Below are experts of layer 13 (counted from 0) of a mixture-of-experts language model. Rows are named router (the router's row for the expert), up (a neuron's input weights, with its number) and show model dimensions 64-95. Each number is 500 + 50 x the weight over its row's rms, rounded and kept within 0 to 999. Numbers have three digits each.
After each expert's rows: a language model's description of what the expert responds to. This comes from a sample of Wikipedia text that the model never trained on.

# expert 29
router:466555493513529472520525422444475532443393513558600400449441511547491444432549470548496559451481
up0:559494479519435544534433493530553509462513495505432474415528608510403584383467454529452634504442
up1:545507501489501474470475584582498501462501638558517446540427518485495520477505596467493488487368
up2:528515330469598436535478571475446540555494429529483403511516509498440525379581519598572444571396
up3:388500471512443547535407516499539498537459470424524530408498477441412587433439471565542484428530
up4:468535500461433579530471537458420447564470523569521552400515527505525524489591490555518468472565
up5:492487478490598514522555454445527563508566510529473504477546453430494500496483539483482450370538
up6:492499403524480477639542495448442558542495543544474447483441537513466546466451510559510551538488
up7:520469447574437543501508368468522508588458501514493529494542470421431547544644558479501421510467
up8:465527469503449554647383444431504418485492520529458548461473500548365534628474517483467470521539
up9:468477546524526540558456420447498528426487485483434555441495575553451543441426495518567513516446
up10:537494495451454531531468461558506474432439589555442512590559544433468534469466475568513527423426
up11:396550479609513585498457546466538404556511517503517619514480568446499562560597451617435364469507
up12:605524480406506423423598499502578569471613477487491530454389516529616531566507490489574522479458
up13:536532481540496360471524436498567489562572475500497433581471512453453538466437566497549503548493
up14:391550561495549582533554504492466482486504508502424581510498482539554496398428478483652614531492
up15:471543560432559452519331480493468432373448471499491511482587545511490515424508453524541513607519
up16:583415600462585465463538529474434494475441495511544553546565493552490505530492534455418498533482
up17:545521417498487560502471498465444516517551532470547501502587519545535521558517513552442496495550
up18:452521433410483430503480616499544516594485515395575530635395547494421492576393535561410338494407
up19:486435477416481570543526524525433434469534514474490548462505526546534571476548548430496540499529
It responds to: Nouns and modifiers naming what a subject is in opening definition sentences, such as footballer, politician, television series, unincorporated community.

# expert 41
router:472524550523588582473486476539577529483530546441435533508459524512512470538541530508493500545559
up0:522490392441486611576530493507481594410423494469492524497470496462495557474481514530527488485507
up1:486522555595457523537540457475506438525517481546450518460595442490455522412525644509514474503504
up2:522449522594475465497567478520495471468498457552522515592530490567535509514479437526526546543516
up3:514414542506521505427500567535612496489472423512484505528501516578574515482440547399481504516489
up4:456494490538508552430461414487491464423380450506464498468542521453536536442511528542522579471547
up5:549486461529519494530531535467555499519437529476543470479498424485423610485444524480529614499502
up6:453404436532487560479419559558437553559469475488536424591363531473491553517540393481443532507487
up7:522423537512454478611611452589551433361476434557535504626471515501494525451468501461504546547473
up8:470505495527478462511517472458588510524483491460469574511499546593490571526558465515570495438599
up9:382465514589464578479431481512508470543455540465456548419512548531587556468513472551564496451478
up10:504480527503530556482530495498580501355471506543450471542540510498584505442541477504523473535514
up11:429544490476410470537445485426554464463530446440507551443520537570483548500481539519485508380518
up12:410490604437572499479555467511471418583437535464520520531517467462578494448486482604429483490494
up13:443472542501547516509419467584463543544535487504517485488477470600504545535516483388534406442514
up14:549477491471474445566482517441378573419480587511525502584556464564570562493436496473519518549474
up15:452574417504570509517497435490398577441503480443487485526498514406524490483494542489450504503470
up16:465550576555456494519525523396476480417539547460538489503544535486470537524572424429561481520520
up17:490510430538427550546561408520554534560487448483552547440475513516336492578527515536488475460398
up18:457550431542487506544448495460485524462474509525481525556575617501520490521449446461534550526509
up19:501524505451476474439394486530575456455477460542595514449459567459608534565481498516467460458575
It responds to: Forms of be, commas and pipes before negative goal differences, coordinate symbols, and accented-character byte pieces in descriptive text, such as was, were, ′.

# expert 42
router:482474508442562543466484460478516562554432510561522550438580397491610518557452443520432513515557
up0:458473432549515537441481473581520531477416468679563534511561613449473517455449461431487545468531
up1:464500456503516502533511457420496544405495589499482592526510517536527487570462558552482552446509
up2:565421478489443569451394519555496533548473433481359448431480521497509656530456411575517451521450
up3:474456502500463496506471524444507407472515498502406430429487434551486554437480543498498476541490
up4:511546402499514562511518507586472521611525559566510505465525505542500549507505568608491478410421
up5:512491555418430485554450507438463467549454476529481461460542560554479523501540584542521572542406
up6:534405526539533480492548526527514543429549594494507454567501459596529496494446462562504522457579
up7:449514562642509436424429425433425587583472523582430526473563470528550520444516528585400505594501
up8:414489452443442497533450469519419546467537371531507571516466557447515527560548575531472453586419
up9:491509485485460523532418491423530488496516474466400554473514464509466490458474514629553540395520
up10:505559477479465398465459487516489424504491526627492531522573437412471551477440483519588480540459
up11:499481449486524516497502457502418477677521441455470504549503562518506498486439558437476518454488
up12:474476490641438438515469458532506515456545475455454500468526520473453564493540558520531493555444
up13:454462522432514522555535425524535491447503515481423521488382475551543546518536457457516490594503
up14:510510457575520533425538517488547520568446532538588408471545514391501613513533497577480452560490
up15:505456496496516454542461496443537489503531434523515501579466487581534494460493427517493476531526
up16:505449462471518495492481467544585487523437442478488482535521531469483539501416513577581642484638
up17:555487511424432501543521428478517476484461488470479419517540423467535525489526521537490470494474
up18:482539464588505455517499485443518513595448537465501485449502477486448460501396507522517536469474
up19:476456572511539476505542477428532471434506518436578490504531462593399534472544537554518496491436
It responds to: Tokens in tennis and sports result tables: three-letter country codes like AUS, ITA, player first names, pipes and periods.

# expert 23
router:495529539534709475552455459456546583495539410471549472505581508531508545508450482523496463371469
up0:541536470550542442574482484520468533556568429446532488518499488472523462503474422545447582597544
up1:535546480507594520495521524558471504481524422474508473535452475496526490460434405530418404441565
up2:520500510474552466487486485509495481509533527481613372524418631430636517500483385497447440468504
up3:509417465438498593518564515481509553542558383523519640568523503505443515447513540620452452541520
up4:474524537468554462530534444387510469458477535488564516465555494528531490482556562579521527483492
up5:450535448621488478530404513468487577533520506496521640550511444430524534523543498461540550495421
up6:547487494471613496531499501498437503507492509557564492588591478498525512549442474385541551512475
up7:472540574588480460466448506475538508481472582464434506537427530484588495398503496441493458546507
up8:504410426568481471511486541463459500435539458500545536543430528514508454520498402478456418570492
up9:520437512450451541498437475445478529428498525564584490506444491487509490560471442471470510470499
up10:467476495536553508516527489522422457455535451510495601648489595429455485533480430513494437531489
up11:485507467475499505569497522611504502529524508426518526505495487507487436354463541440487507484539
up12:477528496485531495484429544432500476493481533507405491472514474531494503535546535541487449545453
up13:492481421517519382480452568535552501433521472550478456464548540501405496386466504393472482507525
up14:464491562479591573530414476477541468430419455547398470444541520500562487536518503520549466595524
up15:525458554559554479618528497473528501462531465502514463498479433534520467444518473490498465466439
up16:514538538505564541551510468520601600411402501482507546491493500580462458438548549464465475650423
up17:490472440508518506546546548518568466509481521615467440431526470454564520473532588561434513540479
up18:384518447465549472536440526489462444428456469426481430476508550501459464427515474461534519520452
up19:471490520555483417474456488553431420421419603524506528515459517555509490668568439531521519487472
It responds to: Numbers in sports records, vote tables and coordinates, such as 24–4 or 21,256, plus months in birth dates.

# expert 9
router:583475464474564495560488366446518423505615471499509452479443523437511545586445506491545489506407
up0:545524518487437445532565456401471432527513430649499544489521553494519529519502626469460502493504
up1:456438372453565502372591500495517390527463465495532534497506423481383512434529476480495494455479
up2:523518410523441529477451487453492473479511449504479513485452528495515519505541515536555547450445
up3:534460429483494390505507579557526572504469489471473479506490567497501500486479454513520525496489
up4:483408436519507528460394447596456646512493551525370493510572560497445530363427475592449572487434
up5:442499466428470509466438558495643432553526474427522499486484539526579544494510492467536533526492
up6:583532395508566458510402474482448454457515498531545506472473498428511637520579548529510518536420
up7:482472485419391541486469471516574435521520432448464585467536519491572531521560528534531473475523
up8:452487466518425476412496473566452524488470589563517471449507514495567497531498573549614491512501
up9:434423496546488532427488428498389418517493560515500488525497536526533567506489554457424496463518
up10:505422518490601509528451432567477482485414495478556405562528495566529579429498480507425458410539
up11:444572575484542543500532447511563530526398522517504497488459441475505544498509526565533473416600
up12:536445569428444518527473437380619551579476512443548526517537439540466530408520593589504569502469
up13:445517474514512432555424521464426438601505461488549442500530568441456582467537533429436507514468
up14:460479473442427369464537504511522621599562509537474556469430495510500577528485589530447644470520
up15:531425404483550383498510526487435543529544447509399518528487583483565500395450455534503501504441
up16:478492390456396474415500469460469520474471481511435484535514472500538498450552548498513510520471
up17:504560514476524449558534506475537470573461547503503390657529462510551527376467469610441532489489
up18:469399495585541493473524482530416519457490548557457374600540545552490525509509502519474470569492
up19:495445512509370512548525514507507619487544543451449574510409426538503548447463449517513487502490
It responds to: Opening brackets, quotes and apostrophes before names, dates or titles, plus symbols inside LaTeX math, such as (1916–2010), "Spy, \phi:.

# expert 21
router:503509551484447505434587432493504525563584469532545482505447456647532561501552556489589569516442
up0:513522513554467467450459494575437570423459485655440454491576456556439576661521531430419540504488
up1:509494490449511463546560489468664495500420456452522535470608554403461481519479585476452457523490
up2:497543553485408446472496461399436540489521393584471476521519526480452500465424528540424419501512
up3:595460453483477500510414389530493431575518529584620440481531466446508544509560506425450450537434
up4:566484508510502428490483555595549516489575501552491545516475527546459574519499460589505528478485
up5:459513397525470555478473487472447452558480452495488596502524462577428480518536485508456556462454
up6:510427513636658585488447443445496526552486570445387576435507492488555577573506477555585511478509
up7:398496539488455585539540407568521498501498516599504430464474440501505557495496512567465643481458
up8:544499465553527503531506461535449545496469473523380461527526521489564534567525537514493511488476
up9:552499488493541492500470418444416413455573515522507518520515642567500535535488538550579383538476
up10:518488529491477575424545467492499533554557433411508451496479445497504609513477477491523594523481
up11:501481562521465561457437598472587533437424531432567504458382552518520509511399507591463413490529
up12:506420455523445545476485436451413492478434436576488465469549553493432542412520514485526513556533
up13:457521448548472504464397452535492526550551545548528589481481594534604456498500497567604575453538
up14:483466448600487528463459522485391494590486564527530507458568551412473521520462415445475550507453
up15:568485532486576485556563481540523518521511546585593497451572614525516604544524508530578431415424
up16:554499514476550460525417433511558493529576457505487492527441536468518552575456503649471451503521
up17:530579505500500542494416366394533499539543490517538484535474602510628540562470563503492462501525
up18:474461397456541555511483392343452548444509483524535508460505624541494527485492465486464455430511
up19:536518502580528452447451489596415521386594511434487456470422526432466529604504528476439454532440
It responds to: Bullet dashes, indentation and pipes opening list or table items, plus labels in infobox-like lines, such as Genus:, Active:, appointed.

# expert 14
router:518537445531539428431534484533578411518508567539521472516436444524536461511510482552464485522534
up0:452445532490470492457588509402476499508512547500511544474412398509433502460482507475475507485412
up1:524498547568450563536452539536476454451458465596484517541481426459559580458563461527550489519544
up2:494540485535548485536518378496491548471482586507560506507437514525500537483498552542487470456434
up3:477518485566494453483486438523498449474514551504515438483485503540519445537489506431513559485463
up4:405427501517466438456494524515543534558511527466438541532521561437360496448456616481453598508524
up5:469506502567495510471545438478525500539414573487534481549429517512532458469564531479535474486430
up6:416446497560521612496438510514437441423544556495513498561503544495594586545506501601535578486470
up7:482429523490463420455524470406443505505480492505519452510557464492581511518383556431506511547546
up8:500452492492515471494563492454426583447501532602460436505519566539486480422370528586444520523473
up9:436412455553330539454482510458407495538426579516472492406525519505525482528544518522540470486480
up10:459484488562556502563560442512565481523486522489502538562548518547510501642467459496526485477543
up11:446503472519555443503525526454532499594495560504457547486518521515472526548573451448529505460469
up12:509496578425532464461384408431527551481416475432538561491518482489491518543470506532523529516473
up13:577491515421450480599549397543585485576485587568460516540533510500592545489527425577495511484538
up14:520548465471455558577376539489537454538468423474541509476599533528514538425517475537493498486529
up15:495535506493522501448562466531542549510473518518509619505432577595453519509588483505458538491486
up16:479485431499528510488511473551443540547541554482445543434458469489528497447507534534574457437472
up17:462383423549418559456507523443457529471482516419508496527462577508516557498553521509552482542529
up18:517501500449433470464418487414497508518402471513452487512500441519504515465473547550508533489471
up19:434516466583561487554528442395454565527416479555463579527541455427539539435532532630460511538480
It responds to: Byte pieces of Chinese and Korean characters beside romanized names, plus hedging words like some, may, would, any.

# expert 10
router:444538474477395482499569457519497525538414507423566471521427565519513629438488504478515483465413
up0:419565511529497506424454382391497463511473544446454529514389547489504451493488472542550486448520
up1:509455490526564517406463489457576590569492451513468539500514537521433522475472446504553607585465
up2:490463541472563382441515468485520505478509454461506635461485572527431527508455472493528515554533
up3:438449479492500530585484527542461463467473543466455559516485410580462537478515510397535535475495
up4:551562607459541515554451473448513429490481452439419466486512539442514484483442527487599493482456
up5:545473521557538426491512460613548443519449638541497488501486526515566525509500422482540449389567
up6:548505436486557413495506617435588554462535575541480519480494514570460604489505509552558529425476
up7:491590541454520529400492482445395420578554529525451523451516611465533500532394569589490459474619
up8:513481498567472558512364482516638643487513520506433505606545463534511617466488507494558553477489
up9:468433512548495467503451467498505495520481524539562540522543589490467612534391503613483558465459
up10:495439479517474490521525419584515499469469614477455469528522598536565538523532525450530505489496
up11:452475532545514530547588430491443473502575431467381515486500517501514615435462584483491524361529
up12:435481417542499537521451429567449396475542602481553666422637449523540551503569484454474444484504
up13:479469476533517578509398427485497471587490538471529511469508606439489544497506442513412477551472
up14:600483442501488414492508424530486466532470550513433495463462517525496603490404576439456472569402
up15:464454523524516433509525564553416521570461517382524572428476475490558495500548433536499527498495
up16:424445547593516517466398443469520497499471532506490442491503553481481603461422575465441522587414
up17:434532456461454498466496547485421436538480596574569499578468458501440490506418568470514475516543
up18:534390587459640423478448514468411478475480592522493456505539470506569538446476560475426568558504
up19:496538533588547479487382381465523478557476471502407526493563486521507556453500468493471468489520
It responds to: Capitalized nouns and word-final suffixes in headings, list items and titles, such as History, Science, Release, -ed, -s.